python train.py --routed_scale=3.46 --tie_word_embeddings=true --learning_rate=0.00172
Below are experts of layer 7 (counted from 0) of a mixture-of-experts language model. Rows are named router (the router's row for the expert), up (a neuron's input weights, with its number), down (a neuron's output weights, with its number) and show model dimensions 0-255. Each number is 128 + 32 x the weight over its row's rms, rounded and kept within 0 to 255.
After each expert's rows: a language model's description of what the expert responds to. This comes from a sample of Wikipedia text that the model never trained on.

# expert 17
router [ 82 159 118  95 120 107 133 122 133 102 159  63 149 146 177 152 112 116 171 163 145 168  85  98 142  75 129  92  94 150  98 168 113  54 138 177 128 146 149 132 151 165 107 134 128  86 151 135 180 116 196 128 153 142 157 122 127 122 202 165 103 141 178  77 126 152 147  80 110 130 148  44 141 126 126 155  97 169  72 121 164 167 165 162  71 126 114  63 115 149  88  79  91 166 148  78 162 113 174 138 139 105 128  85 180  64 139 111 110 130 134 158 118 151 136  96 176 140 106 160 147  70 128  88  97 120 143 115  90 157  77 126 121 128  97 114 140 111  91  83 135 144 150  92  95 118 151 109 106 131 145 117 158  82 160 151 124 107  90 131 126 103 161 122  73 119 136 110 176 126 179 166  85 188 134 107 202 155 112 138 122 174 136  57 129 150  95 121  96 119 152 152 142 183  83 135 100  88  79 166 182  76 172 133 153  76 159 183 120  87 176 154 139  87 144 120 149 108  91 182  93 118 126 152 112 145 207 193 100 117 151 153 168 151 109 162 101 110 165 167 130 100 142 162 122 143 145 141 131  88  92  98 145 172 160 111]
up3 [125 171 129 144 111 164 164 224 192 144 120 112  65 101 109 140 141 103  59  19 131  83 161  89 138 116  92 137 132 118 142 106 130 134 206 140  84 125 124 144 186 136 213 101 106 121  92 105  91 153  73 138 135  68 131 195 131 130  86 164 107 152 148  98  67 116  72 186 172 108 110 140 153 145 105  86 122 114 142 122  97 156 140 150 142 112 122 138 138 132 118 160 132 150 130 146 135 129 133 119 140 145  88 175 142 132 130 139 190  70 144 146  69  94 164  99 147 125  91 108 124 143 130  85 173 136 125 114 126 144 128 135 142 135 156  94 166 123 153 184  57 162 152 194 204  85 127  73 117 150  62 137 203 173 111 127 170 126 143 153 128 139 128 162 103 138 134 138 165 135 168 111 142 119 107 110  91 120 153 125 174  97 124 157 173 141 186 116 173 168 138 107  78 121 105 106 116 110 162 148  99 146 135  85  34 144 138 128 119 170 139  57 137 183 145 168 107 171 121 178 175 161 110 118 127 150 116 107 106 125 115 149  89 158  64  93  97 170  96 101 150 111 150 133 146 127 102 161 147 139 129 131 153 114 131 120]
down3 [151 140 159 170 144 126  90 139 127 167  90 109 127  99 135  92 165 125 156 144 126 190 101  95  93 115 198 179 128 133 113 210 165 106 231 144 145 131  84 157 128 159 168  84 112 118  99 192  79 121  79 134 114 168 166 101 168 118 128  82 153 124  87 152 107 108 136 153 125 150  58 137 164 149 142 163  77  82  90 100 136  99 129 141 136 132  84 105 155  73 146 143 157  76 160 163 135  90  88 140 142 131 148 129 137 116 131 149 154 149 171 107 139 128 121  75 118 152 184 107 134 174 138 109 155 129 181 121  86 129 121 173 140 136 100 170 157 102 150  90 128 146 132 110 153 126 142 195 144  89  41 163  80 105 158 129 162 138  83 105  98  90 109 110  28 130 153 181 112 124 114 171 141 106 128 139 102 133 166  83 132 126 120  84  81 116 139 103 198 133 153  94  60 113 138 102  93 161 127 177  65 143 102  72 104 155 139 128 182  98 147 107  85 148 128 100 143 126 119 164  83 179 170  79 142 129 163 127 150 126 121 106 197 119 118 113 135 115  73 134 101 147  86 107  96 108 104 153 110 187 102  99 112 117  65 143]
What it handles: Pipe characters starting table rows, especially after "singles chronology" in music infoboxes; also song-title words like You, My, Love.

# expert 5
router [138  92 109 152 165 112 126 136 130 185  79 188  65 114 122 159 111 149 132 126 223 115 122 123 116  39 196 106 158 158 169 147  61  67 142 137 188  93  78 176 153 124 104 218 117 175 120 117 150  98  87 134  93 136  92 124 137 130 134 179 107  86 160  72 131 135 148  59 125 122 103 125 129 160 169 135 135 154 181  99 142 101 124 134 145  78 171  75 108 107 158 157  65  79  56  47 141 133 165 149 182 131 143 117 110 113 123 132 123 189 152  86 116 132 132 126 148 120 113  63 147 124 130 135  91 104 114 122 138  66 129 141 114 152 154  81 113 174  99  87 143 142 159 138 172  82 163 116 162 148  99 156 163 181  94 139 121 148 151 177 113 104 140 129 117 100 138  80 116  53 148 174 118 161 143 140 120  93 125 144 174 117 135 164 153  84  74 108  79 167  85 129 153 150 115 137 146 121 165 175 147 150 113 129 146 188 191  79 137  98 131 126 152 121  97 135 115 133 103  89 110  92  94  98 180 136 129 134 163 145 114 119  86 158 147  80 141 112 140  81 114 149 139  83 135 173 171 160 123 127  97 140 134 149 141 135]
up6 [122 134 102  70 101 107 151  71 110  99 123 138 141 125 118 108 127 151 109 111 115 163 110 120 131 144 109 101  76 170 151 176 133 162 125  80 130 171 181 171 105 105 115  97 146 160 103  99 137 134 171 102 184 101 130 155  63 122 145 164 153 164  96  97 137  97 127 151  90 158 119 124 139  61 142 166 140  99  93 124 208 198 156  82 118 102 146 183  95 148 139 125 159 142 117 125 151  71  50 150 109 122 144 143  69 151 127 154 143 165 111 141 145  88 118 119  88 124 117 147 146 169 101  91  85 134 110 125  95 167 125 171 176 171 146 117 147 100  83 142 189 137 191 106  98 183 183 101 138 105  44 137 132  99 181 151  94 124 109 121 133  72 127 104  99 131 108 140  84 188 112  82 167 175 135 141  89 115 147 132  84 123 125 144  81 126 150 147 157 130 123 115  79  59 150 123 128 144  53  90 128 162 126 140 118 109 202 110  55 173 132  55 132 127 125 144 199 108 114 121 147 152 172 113 132 135 148 165 166 198 147 168 138 136 112  84 178 168 140 175 123 124 152 103  54  95  99 139 124 156 150 192 110 143 139 128]
down6 [154  74  57  99 173  98 127 169 149  43 147 152 126  92 130 159 114 153 109  88 186  99 109 186 134  70  90 160 143 133 118  97  94 110  92 143 137 112 129 143 119 152  86 104  90 140 147  71 170  78 142 174 146 121 138 153 134 128 128  86 161 128 123 141  92 123 148 160  81 120 120 131 129 187 129 109 147 116  54 138 175  86 176 121 100 139  96 165 143 180 162 126 146 151  94 123 158 105 103 161 159 132 168  99 125 140 120  63 152 169 108  98 130  93 121 183  89  98 133 119 156 124 114 164 119 168 186 154 154 106 105 132 166  97 122 179  89 112 138 126 131 131 179 125 141 109 109  90 145 122 152 128 158 160 142 213 111 150 181 163 121 181  89 149 126 104 103  80 111 168 128 142  85 189 128 120 130  55 132  80 130 196 175 105  81  68 169 150 117 122 151  89 107 137 111  82 125 132 140 137 115  89 115 143 100 128 118  82 155 117 108 108 144 128 129 127 143  35 207 111 147 132 151 153  75 142 117  98 106 111 158 157  62 121 160  92 159  94 103 186  87 127 174 148  72 172 188 117 104 104 147 105  91 131 182  94]
What it handles: Connectives and verb stems in running prose, such as "and, on September", "However", "also", "adjudged", "intersecting"; also heading and table-divider markup.

# expert 23
router [146  77 173  93 119 174 137 130 119 124 117  74 159 172 134  78 120 109  95 166  98 144  80 131 140 138 124 165 119  52 145 117  99 148  76 149 108  68 172 123 153 150 134 117 174  68 108 156 123 126 141 140  60 122 123  95 175 135 132 127 154 115 156  97 161 154 136 130 123 127 138 151 147 186 138 118  91 108 195 212 133 134 153 151  78  92 145  56 130 124  95 159 107  99 138  81 161 141 163 108  90 100 128 146 130 116  84 139  74 115 101 158 155  74 116  93 135 125  87 115 152 126 154  94 162 156 151  99  92 176 162 123 100 122 133 101 103  96 190  89 216 222 146 112 100 100  99 106 146 165 118  98 184  93 167 168 120 137 143 167  99  86 175 117 138  99 128  96 135 114 147 160 109 161 156 132 170  97 123 156 112 120 116 116 154 121 145 148 147  89  58 148 147 129  60 100 157  87  92 118 194 157  93 135 169 124 172 201 115 188 143 192  83 134 183  89 146 138  70 168 137  96 147 134 181 172 139 157 127 105 113 119  90 160 155  81 148  84 123 111 111 136 134 109 157 134 118 173 125  83 104  93 140 105  88 117]
up2 [ 93 113 109 159  79  82 167  89 105 110  93  97  82 121 143  78  54  68  98  96  73 142 133 148 130 144  71  44 102 140 107 144 108 112 147  85 134 142 133 178 147 121  98 112 142 108 100  96 124 119 114 128 145 113 147 155 103 149  90 166 141  76  99 104 118 174 131 140  66 186 143  85 115  83  79 162 168  94 156 146 102 118 138 124 102  98 135 158 102 185 108  95 136 116 152  63 199 154  98 144  86 154 154 147 189 144 133 108 123 126 147 121 128 120 144  99 129 168  77 127 166 127 139 117 126 128 131 167 184 121 113 228 147 203 161  97 125 147 127  50 139  77 129 134 148 114 177 139 195 126 137 105 104 123  83  96 173  59 169 143 149 202 179 135 108 126 101 169 155 125 121  78 128 139 124 107 153 133 167 130 165 174 119 101 136  76 117 105 138 156 170 149 135  72 105  99 137 204 143 141 108 135 184 158 132  91 164 108  77 154 138 149 184 106 164 111 132 110 118 159 108 129 166  87 161 134  64 114  89 137 135 171 172 138 152 116 118 173 127 166 139 108 121 175 144 167 160 113 147 147 157 157 142 146 149  79]
down2 [146 107 134 132 177 174 132 128 120  99 143 196 116 138 104 133 141 158 109  90  78 132 141 170 162 149 106 122 137 158 187 121 145 154 142  75 121 157 132 156 187  80  64  97 144 103 164 143 114 152 193 108 163 132 166 138 148  88 134 128 124  98  99 157 116  94 123 105 164 135 139 154 102 116 150 134 155 144 130  72  83 114  93 102 221 175  73 146 132  77 128 130 109 145 144 143 129 156 111 130 170  98 116 127  73 121 119 195 127  39 152 138 112 176 139 171 107 102 216  89 168 114 170 118 129 145 120  93 136 153 115  93  89  62  89 173 145  92 129 105 178 151 158 121 132 137 174 105 150  84 126 136  74 110 119 125 108 159 158 113 117  82 141  86 112 134 126 130  73 102 132 147 120  64  82  96 157 112 128 147 120 106 163 151 141 129 124 103  79 194  85 125  84 174 117 186 101 127 178 138 135 143  75 157 149 134 120 114 152 117  73  99 131 141 117 143 139 171 144 108 156  95 136 132 112  61 158  76 149 114  39  97  82 143 153 116  73  72 154 127 107 136 167 157 100 100 101 172 213 141 171 155  98 185 152 144]
What it handles: Sentence-ending punctuation, quotation marks, ellipses and pronouns in quoted speech, such as "typical...", "...". ", "you!", they, it.

# expert 21
router [ 75 163 138 116 123 120 102 129  92 163 121 167 139 120 172  73 159 180  95 131 197 128 112 150 115 100  91 167 122 174 122 125 143 133 168 127  54 152  87 212 137  91  80 125 158 135 127  73 185 114  84 173 123 140 178 100 156 170 131 151 139  85  99 153  87 115  80 163  98 127 113 104 134 112 110 160 186  84 139  88  94 152 141 167 130 123  92 107 179 102  87 116 102 101  96 119 145 173 100 162 140 151 146  87 165 121 140 133 153 147  99 160 110 164 176 150 163 148 130 112 143 146 121 152 156  94 106 108 139 109 131 117 100 102 135 113 116 144 108  71  62  89 147 152 123 176 146  60 184 113 151 122  95 105 103 165 170 124 166 153 144  84 113 116 104 145 145 158 152 117 105 165 145 121 133 148  77  79 146 178 112 141 176 175 180  52  52  47 107 144 108 151 128 189  65 119 109 200 133 142 183 128  70 123 142 159  54 118 126 155  82 134  85 119 134 125 139 175 127 117 118 160 132 153 189  76 128 136 124 111 101  83 111  93 132  78 107 143  84 124  81 158 141 185 125  92 163 133 127 121 117 162 103 164 108 133]
up2 [110 175  32 119 105 125 120 123 193  93 108 117 122 164 149 106 154 157  93  46 111 135 172  94 113  93 148 133  91  84 138 167  73  98  87 142 108 129 107 119  53 138 112  80 136 115 126 134 181 102 171 135 142 155 147  68 184 172 167 146 137 191 108  85 144 162 161  98 149  97 164  99 137 111  94 142 137 132  85 116 162 118 145  98 137 154 146 157  84 121 110  69 141 127 171 167 154 105 129 102 114 155 132  57 134  92 149 194  77 158 121 148 136 109 116 108  94 162 142 160 109 132 157  86 116 128 168  86 169 129  86  92 156  87 133 118 114  72 121 143 108  98 145 146 132  93  92 128 151 109 137 197 100 143 173 144 125 122  60 170 183 119  91 122 105 137 114  73 127 116 180 148 181 143 138 123 141 108 187 193 105 111 126  83  69 151 151  58 126  99 113 127 112 128 140 126 177 121 104 162 146 117 140 149  92 125 129 163 199 129 102 135 142 161 147 128 118 162 116  59 153 169 158 109 136 124  62 163 147  61 121  72 156 164 158  93 150 129 163 122 139 110 154  97 177 138 116 140 120 170 170 189 188  92 137 137]
down2 [115 140 138 234 154 134 111 130 140 179 154  84 159 125 101 145 123 146 185 137 114 158  98 130  86  98 119 209 101  96 146  92 121 107 127  95  89 143 109 134  81 170 106 180 107 204 118 108 121  82 119 110 115 116  89 127  85 113 142 157 111 119 138 115 163  89 101  83 133 103 152 149 163 142 144 108 105 118  87 123  81 102 138 135 174  91  93 143 129  82 126  77 231 162 104 101 116 120 101 130  94 175 208 160 137 160 125 129 146  92 174 170 121 111 127 115 155 142 106 143 112 122 168 166  78 121 151 149 185 116 165 123 126 135 100 101 124 180 177 171 164 105 159 165  98  64  88  87 114 193 115 111  88 202 158 139 115 178 132 148 130 156 144 102 104  91 124  85 141 167 132 103  38  93 124 160  62 116 116 174 139 150 112 160  99 121  68 135 169  77 137 101 111 103 127 129 118  86 169 142 143 143  91 103 119 177 147  92 170 143 104 162 170 138 100 114  75 120 156 182 114  94 134  94 151 148 103 128 157  78  95 141 155 143 110 139 168  82 124  77 166 123  37 144  99 138 111 171 146 134 130 137 158 143 132 130]
What it handles: Middle syllables inside longer words and proper names, such as ti in Frontispiece and rectifier, ri in Hanriot, eton in Suetonius.

# expert 6
router [109  72 156 120  98 150 139 130 113  66  97 134 153 144  31 114 157  76 126  75 129  98  73  92  77  71  84 151  85 162 120 136  98 135 118 127 110  89 133 124 180 132 137 105 119 127 139 118 128 178 155 108  77  79 127  79 107 148 134 136 163  89 121 135 165 110 113 189 115 125 117  90 160 163 161  78  96 156 174 188 120 121 116  93 151 119 112 128 135 188 109 133 172 133 139 120 172 141 118 119 124 148  98 142 112 196  93 171  89 153 123 118 180  60  86 102 114  94 164  76 135 111  89 177  92 119 151 148  98 174 172 178 155 122 152 120 132 175 139 132 129 160 141 132 106 125 148  91 174 136 174  63 146 127 173 141 114 117 160 131  97 126 202  87 122 126 135 108 111 181 158  91 110 137  80  99 184  93 157 145  98 184 200 167 130 162 137 127 135 130 124 140 170 107  65 150 135 125 124 107 176 183  95 169 107 165  99 167 114 113  95 115  57 151 145 120 153 113  61 138 142 105 159 195 111 185 149 172 173 102 155 117 138 126 149 132 156  93  92 142 167 171 147 142 102 146 148 121 133 110 126  98 218 106  96  96]
up3 [111 134 194 140 154 161 151  58 174  61 164  86 162 158  95 103 115 140  87 100 192 126 134 123 142 130 157 136 114 123  94  90 143  92 120 202 103 142 194 113  97 140 135 165 159 128 181 139 197 118 120  75 171 133 157 111 146 104 151 103 120  82 165  60 140 110 117 108 129  82 185 131 113 144  56 107 127 123 122 107 236 102 107 113 140 185 131 141  93 108  58 178 158 148 181 106 143  78 125 165 139 101 134 166 146 111 129 145 141 137 111 109 105 178 114 154 123 114 110 115 153  75 108 104 121 104 150  72 214 116 120 125 145 154 152 125  95 126  78  81 155  85 176 122 100 120 165 166 139 196  65 140 107  99  95 167 142  97 137 113 114 114 133  99  79 113 111 115 190 133 142  97 144 102 107 128 121 107 131 109 160 207  99  96 128 109  88 115 119 105 128 172  90 187 138 127 109 153 111 163 136 148  76 120  80  93 124 110 117 121 217 108 100 139 142  97 102 128 104 146 168 109 181 123 134 179 167 147 119 118 114 159 165 160 127 130 183 183 155 144 136 130 146 133  85 162 158  79 173 145  95 122 145 125 103 150]
down3 [162 115  95  94 111 144 129 126 105 160 111 165 143 144  71 133 202 131 151 135 111 127 139 134 142  76  65 159 109 169 153 125 115 180 188  45 148 103 120  86 140  93 137 141 171 164 123 149 101 183 169 143  77 125 125 115  76 133 124 104 188  97  95 143  96 152 131 165 169 175 116 153 126  97 137 150  74 192 130 106 102 126 150  57 100 143 174 108 175  77 124  82 148 117 170 102 154 161 109 136 174 133 151  86 108 147 146 121 160 136 128 122 166  64 136 100  92 115 140 152 104 142 111 111  98 163 136 175 108 144 137  66 158  81  57 129 165 115 146 169 162 174 118 106  83 148  84 117 118 125  91 142 182  86  85  82 104 170 133 180 148 100 116 145 104 139 141 178 131 123  97 121  68 128 156 128 192 134 146 154  62 112 181 131 114 109 156 117 157 114 107  65 131 147  82 127 159  99 146 145 114 139 158 143 106 146 122 142 124  90  98 149  95 160 102  81 184  90 121 118 133 135  91 112  85  91  94 160 144 117 142 121 151 150 126 139  50 154 106 153 255 117 140 143 154 119 114 200  96 119 171  92 123 121  98 107]
What it handles: Periods, paragraph breaks and == heading markers ending a sentence or section, especially before biography headings like Early life; also some commas.

# expert 18
router [130 139 158 112 153 132  78 111 155  98 154 132  84 174 104 129 178  99 151 125 171  83  95 122 110  91  55  84 163 179 157 142 153 132 129 170 149 109 127 124 166 168 142 128 146 171 143 158 114 119 141  78  92 139 147 132 130  69 116 131 157 105 160 146 152 132 134 131 169 103 190 144  54 151 157 170 134 146 174 179 106 105 140  85 120 119 125 171 120 109 136 188  26 136 156  67  50 156 145 146  86  99 125 176 165  84 155  94 117 142 121 197 148 163 127  95 135 122 163 123  78 101 156 169 116 171 127 136 110 103 157  83 103 169 112 102  92 105 173  88 152 111 125 121  70 144  59 180 137  73 139 143 163 131 113 148  88 160 120 110 150 124  64 105  82 116 122 121 102  94 114 136 121 107 135 161  56 108 152 153 142 100 170 154 169 131 160 128 102 127  50 127 132 170  94 166 140  84 144 100 134 103 139 115 200 180 127  95 124 107 117 109  69 136 142 124 116 169 123 170 137  94  86 154 137 110 106  82 104 142 155 135  36  72 101 177 191  78 136 133 109 161  96 117 162 156 125  92 101 138 125  96 117 132 103 113]
up2 [121 129 163 159 143 113 123 182 148 102 113 160 154 137 128  79 160 111  83 110  95  70 188 117  55  99  91 176 135  89 108  80 118 163  91 128 145 148 122 117  83 187 105 129 114 106 115 102 193 170 155 157 144 100 142 181 127 146 130 165 137 166 104  65  83  71 175 173  77 127 223  75 149 112  97 157 151 151 158 134 109 133  81 123 133 136  74 147 118 123 159 145 108 149 154  82 133 131 100 137 123 114 131 130 158 163 132 137  52 120  73 160  73 118 132 114 134 197 110 179 166 168  69 155 139 101  80 137  98 139 108 111 125 102 163 107 119  82 139 100 182 142 110 118 133 107  90  91 101 201 101 129 133 157 135 152 136 135 136 114 142 129 139 206 152 179  89 100 152 119 134 117 109 209 117 143 179 139  96 114 115  99 132 116 135 103 136  56 126  74 166  67 123 125 159  84 154 174  88 158 123 101 128 148  78 130 101  62 100 126 149 146 126 127 122 166 143 162 111 121 148 189  76 169 169 133 166 123  94 105 134 106 146 126 133 101  52 152  92 128 134 165 130 137  59 172 111 177 138 148 125 159  98 157 110 136]
down2 [152  72 229 140 158 127 131 125 118  83 124 114 121  98 135 144 190 143  92  86 106  89 162 140  51  93  99 145 152 149 177  97 145 133  85 189 154  91 111 125 132 170 141 107 140 101 141 136 185 137 125 181 128 123 137 123 149 132 110 115 181 128 122 123 153 140 126 147 138 133 124 102 146 146 149 101  93 110 145 128  90  61 117 124 127 136  44 118 180  99 111 134 129 124 122  79  91 124 116 153 123 153 151 130 191 171 125 145 142 128 150 116 146 139 132 135 153 136 194 102 149 118 134 190 125  85 109 135  97 108 205  91 140 145 159 134  61 168 158  85 106 164 111 129 103 134  92 105  93 138 173 110 152 116 111 128 135 121 116 145 132 160 119 197 114  97 135 144 149  67  90 111 114 176 149 115 183 142 152 133 182 137 173 128 126  73 148 107 117 107 155 122 132 126  90 135 174 101 101 160 110 145 156 124  49 107 124  83  76 148 133 176 169  68 123 117 119  46 118 168  61 117  92 123 148 169  89  87 113 104 157 196 117 144  39 150 122  84 140 140 129 180 114 112 180 186 119  20 146 146  98  97 178 128 117 152]
What it handles: Hyphens inside compounds like present-day and editor-in-chief, plus words such as, known, However, During, and some word beginnings.

# expert 10
router [129 177 177 109 112  98 134 107 126  75 138 108 168 179 124 133 136 122  42 109  95 170  82 174 175  83 170 163 149  77 117 158 197 148 101 199 131 140 146 150 154 140 176 136 148 151 149 119  90 120 127  87 154  92 123 122 125 103 144  85 101 115 116 151 114  76 122 148 133 140 129 102 113 148 124 131  90 149 148 140 118 148 145 140  96  69 109 139 131 126  99 141  99  84 186 130 150 135 165 162  57 130 121 120 112 135  83 146 124 140 145  95 149 185 157  90 135 172 136 130 129 121 185 136 139 103 149  64 133 130 140 114 173 142 120 122  72 157 193 187 114  80 103 120 130 139 110  98  68  80  68 106  52 135  96  99 152 105  91 104  85  79 103 144  77 119 140 134  93  76 168 105 135 160 101 112 170 171 174  79 137 136  87 123 146  83 138 175 191 103 158 171 123 136 188 152  70 140 146 134 110 125 166 158 114 150  84 119 180 116 172 129  89 131 158 118 124 132 147 120 132 160 171  59 155 176 130 197 119 158  60 124 106 192 122 158 142 174 109 149 132 135 133  57  99 106 164 109 187 130 124  82 114 134 186 127]
up0 [151 160 151 103 120 126 105 115 138 152 169 127 116 147  71  56 161 124 168 114 185 161 119  97  54 146 111 193  78 143  88 114 141 124  84 126  88 151  64 152 110 149 110  97 154 104 161 122 142 115 141 137 152 102 149 106  94 117 104 127 109  98 100 118 151 169 150 158 160 102 116 137 185  86 160 131 142 142 123 141 179 168 118 146 144 133 145  51 132 134  74 161 125 125 132 126 184 174  73 118  84 111 108  49 117 170 177  81 179  79 115 161  97  91 205 138 136 147  83 114 118 116 145 108  87  73  99 176 132 137  26 168 173 148  92 135 128 170 162 135  81 175 134 102  86 124 176 108 131 118 120 111 142 157  89 124 116  99 163 195  97 157 155 106 184 143 134 174  96 102  60 123 160 115 122 117 201 162 144 141 155 163  97 166 105 114 133  90 163 131 130  96 150 138 120 129 121  66 132 119 117 148  79  85 122 103  94 147 125 131 118 143 131  90  95 177 104 157 128 122  86  89 177 158 129 147 129 126 133 146 143 163 131 159 176 105 166 118 137 154 146 163 121 145 109 140 107 213 173 113 161 138 124 177  50  86]
down0 [ 85  49 125 125 173 148 119  64 137 107 117 105 147 142 178 148 135 107  70 158  59 119  96 168 158 114 124 107  88 120  64 160 155 121 148 111 113 178 147  95 177 137 102  89 126 111 107 190  94 184 167 158 112 157 138 135 144 154 166 145 110 110 146  93 156  93 114 140 100  98 117 121 116 152 128 130 117 144  91 149 108 102 136 193 150 147  73 134 142 147 155 106 137 121 163 148  53 115 133 153  75 185 114 126 112  90 129 129 148  86 193 122 142 192 128 123 126 156 141 114 125 133 115 102 142 121 114  71 116  93 149 103 167 144 136 159 121 103 107  96 111 122 141 161 157  97  82 201 147 142 107 164 164 115 154  97 148 182  94 143 156  83 139 150 140 147 142 114 128 156 129 143 141 120 151 168  66 118  57 152  81 102 187  78 145 125 179  98  82 166 131 150 153 136  93 111 145 172 103 145 128 170 163 138 116 115 132 155 152  94  84 139 165 153  97  88 162 144 146 196 103 182 123 106 126 119 160 220 161 104 106 108 136 109  94  96 146  90 156 117  96  98 146  59  57 136  51  29 176 146  89  85 106 129 136 163]
What it handles: Common English given names and the Mc prefix in people's names in lists and tables, such as John, William, Robert Mc-Donald.

# expert 0
router [ 58 129 147 132 161  75 141  93 188 186 126 186 107  90 134  78 114 151 121 144 155 154 181 137 134  54 116 100 156  87 126  88  96  44 179 148 174 176  85 150 173 125  95 208 124 111 135 103 176 163 131 125 100 135 168  70 149  84 156 120 126  80  97 126  77 171 117 100 113 137 106 135 140 127 169 132 193 162 118 123 174 129 177 152 170 158 164  84 158  85 171  82 122 118 105 112 162 124 129 160 148 120 114 101 102 126 136 126 188 134 179  89 130 118 157 186 122  88 165 146 141 149 121  99 139  82 105 138 114 102  72 156 104 135 133  64 119 145 125  76 151  96 188 120 157 158  70 130 161 166 125 179  91 128 112 128 149  99 163 102 122 174 183 139 108 147 139 147 132  95  80 151 143 193 134  93  99  86 154 148 166 133 105 160 125  78  79 120 100 118 130 108 128 132 117 141 112 147 172 204 128 108  94 111 150 111 147 101 111 131  98 145 146  77  99 139  97 144  94  88 154 107 109 152 131 100  97  65 160 131 132  99 124 117 108 111  80 176 128  61 112 155 182  80 118 188 134 155 151 129 164 142 108  66 138 139]
up6 [117 130 122 122  68 133 130  92 103 115 173 125 128  91 104  94 162 132 137 135 143 125 119 160 123 100  71 102 115 133  95 100  98 153  92 105 132  78 100 132 135  86 135 141 134  85 109  91 135 126 123 134 216  88 115 184  86 157 173 141  62 122 158 112 153 139 155 108 117 148  91 152 148  97  94  73 156 195 149 116 162 102 135  57 185 175 102 135 144 142 133  98  66 123  61 118 134 202 153 163 139 151  92 114 115 113 142 118 140 111 140  74 191 122 158  77 109 117  92 242 159 157  92 200 170 112 149 193 165 104  59 122 166 157  91 121 147 109 131 134 131  83 119  70 143 150 157 133 119  94  79 114  62 194 113 116 168  96 188 108 145 130  82 173 130 153  84 159 123 103 142 205 118 130 130  98 151 157 162  96 121 103 130  95 100  97 129 135 158 168 144 143 149 116 133 122  91 119 110 145  80 136 163 168 109 128 164 143 122 173 157  95 128 149 155 183 124 156 154 154  86 115  87 181 120 128 166  76 126 126 129 135 160 124 135 154  92 134 161 139 125 113 145 125  90  55 144 109 162 155 128  98 152 121 105  51]
down6 [153  88 141  97 133 175 103 137  93 107 185 125  88 109 110 159 124 136  71 114  90 138 114 138 140 135 137 124 136 142 127  75 133  78  89 192 135  99 123 120  82  98 169  58 120 161  70 161 134 173 172 148 137 162 164 109 158 113 111 123 117 136  79 103  98  62 167 166 155 115 143 137 190 131 138 120  91 129 129 167 117 103  93 134 193 191 128 198 134 159 127 175 177 136 113 161 139 126 149  84 152 183  90 110  73 132 103 123 141 123 144 152  89 101 117 131 108 172 174 117 120 153  43 158 173 155 132  65 165 175 105  89 103 133 154 147  90 150  81  94 105 123 191 191 178 118 150 124 100 128 128 105 117 131  93 163  69  77 138  86 114 135 129 153 158  87  96 144  75 109 114  76 101  55 116 148 152 133 148 137 142 140 154 120 104 106 157 156 143 179 124 113 160 145 122 165 129 100 138 161 104 159 136  92  95 174 189 155 106 120  76 110  96 181 117  16 113  84 151 113 146 146 213 156 145  51 109  92 135 125 155 121 124 159 162 136 132 111 121 135 165  97 113 128 131 185 147  97 156 113 144 145 136 149 114 156]
What it handles: Content nouns and word-final pieces such as season, career, time, year, -ation, often before commas, colons or periods in headings and lists.

# expert 16
router [123 160 134 117 134 166 160 112 126 136 131 131 146 156 160 114  95 153 121  79  97 156 185 145 140 110 126  78 151  74  81 181 148  96 153 131 142 106 127 152 142 115 129 133 126 160 100 114 149 123 155 122  84 143  72 136 111 114 177  66 108 143  92 104 125 121  66 114 127 154  83 186 116 178 140  78 148 180  90 166 118 125 169 136 158 115  91 125 169  59 132  80 139 193 161 163 131 120  80 192 110 142 124  96 186  93 155 142 116 133 145 176 125 181 151 137 189 136 185  86  82  88  94 139 156 151  77  73 108 126 142 126  84 135 108  85 127 145 162 110 120  77 100 162 148 139 103 120 133 127  87 139 174 125 102 103 204 129 102  63 170 138  84 112  69 137 123 120 143 119  96  96 170 161 111 141 194 109 142 103 145  94 163 144 138 140 173 175  98  97 138 116 136  93 175 193  78 156  62 113 124 133 155 124 132  94  62 205  92  93  97  99 123  89  88  95 105  93 163 157 204 176 119 126 130 206  71 135  88 158 144 123 113 145 142 126 153 124 150  86 106 112 151  97 124 133  84  77 147 104 138 164 134 131  93 156]
up3 [111 157  44  91 149 156 101 145  68 106 131 133 147 142  84  79 164 161 110 134 126 212 126 171 136 132 134 161  84 165 101 104 165 100 166  81 171 153 121 131 134 116 121 136 125 153 160  60 147 190  74 140 179 113 177 144  92 146  93 100 143 134 102 125  89 151  82 161  61 118  88 117 143 114 100 138  90 181 133 146 122 158  99 179  93 130  80 181 121 149 154 129 160 114 108 158 145 157 148  98  99  97  81 120  83 105 125 112 139 114 181 114 113 131 125 117 148 168 117 184 101 141 184 110  91 157 139 145 145 154 144 128 151 114 177 119 161 129 131 150  64 140  48 110 125  94  80 102 107 117 156  48 157 119 124 120 174 166 166 112 187 165 133  77 145 168 148 185 113 134 139  90 151 179  97  95 151 108 161 157 144 173 123  68 145 194 100  95 130 120 156 115  86 162 124  93 152 151 123 140 102 103  78 103  52 123  74 128 135  94 117 157 157 103 119 108 143  93 134 170 135 114 145 159  83 141 103 117  61 172 114 162 119 117 116 138 103 145 101 146 159  53 175 140 113 123 167 148 172 159 142 168 140 127 189 177]
down3 [135  98 145 105 147 121  88 109 145 157 104 169 137 147 154 122 104 159 166 101 130 170  63 147 137 111  97 111 104  99  92 177 151 124 156  76  85 121 155 157 141  72 143 116 105 150 142 180 160  80 109 139  67 121  86 110 134 101 195 122 191 166  40 130 128 105 150 151 108 118  92 157  70 179 144 145 118 166 117  45 119 125 104 106 162 137 101  95 153 116 105 125 121 180 111 121 163  75 115 136 156 172 141 110 171 125 176 120 123 141 120 127 110 134 139 178  84 138  68  92 177 143 166 134 146 148 103  97 115 136  97 138  97 131 114 173 127 150 164 137 131 151 139 168 137 190 124  88 113 130 151 107 134 154 190  80 192 113 178 191 210 142 191 127 113  89 105  87 199 130 117 186 110 143 145 149 200 137  80  90 113 187  94 118 101 153 132 107 135 123 109 113 145 121 166 115 113  92 103 137 184  94 186  85 122 104 140 148 141 131 115 149 119 106  97 195 128 102 142 132  91  71  68 117  92 144  71 138 105  90 125  69 144  91 163 122 138 174  88  91 161 147 119  55 129 163  98 106  99  94 137 149 120 105 109  91]
What it handles: Single capitals and digits inside acronyms, country codes and model names, such as TIPS, ASEAN, SLC-17A, FIJ.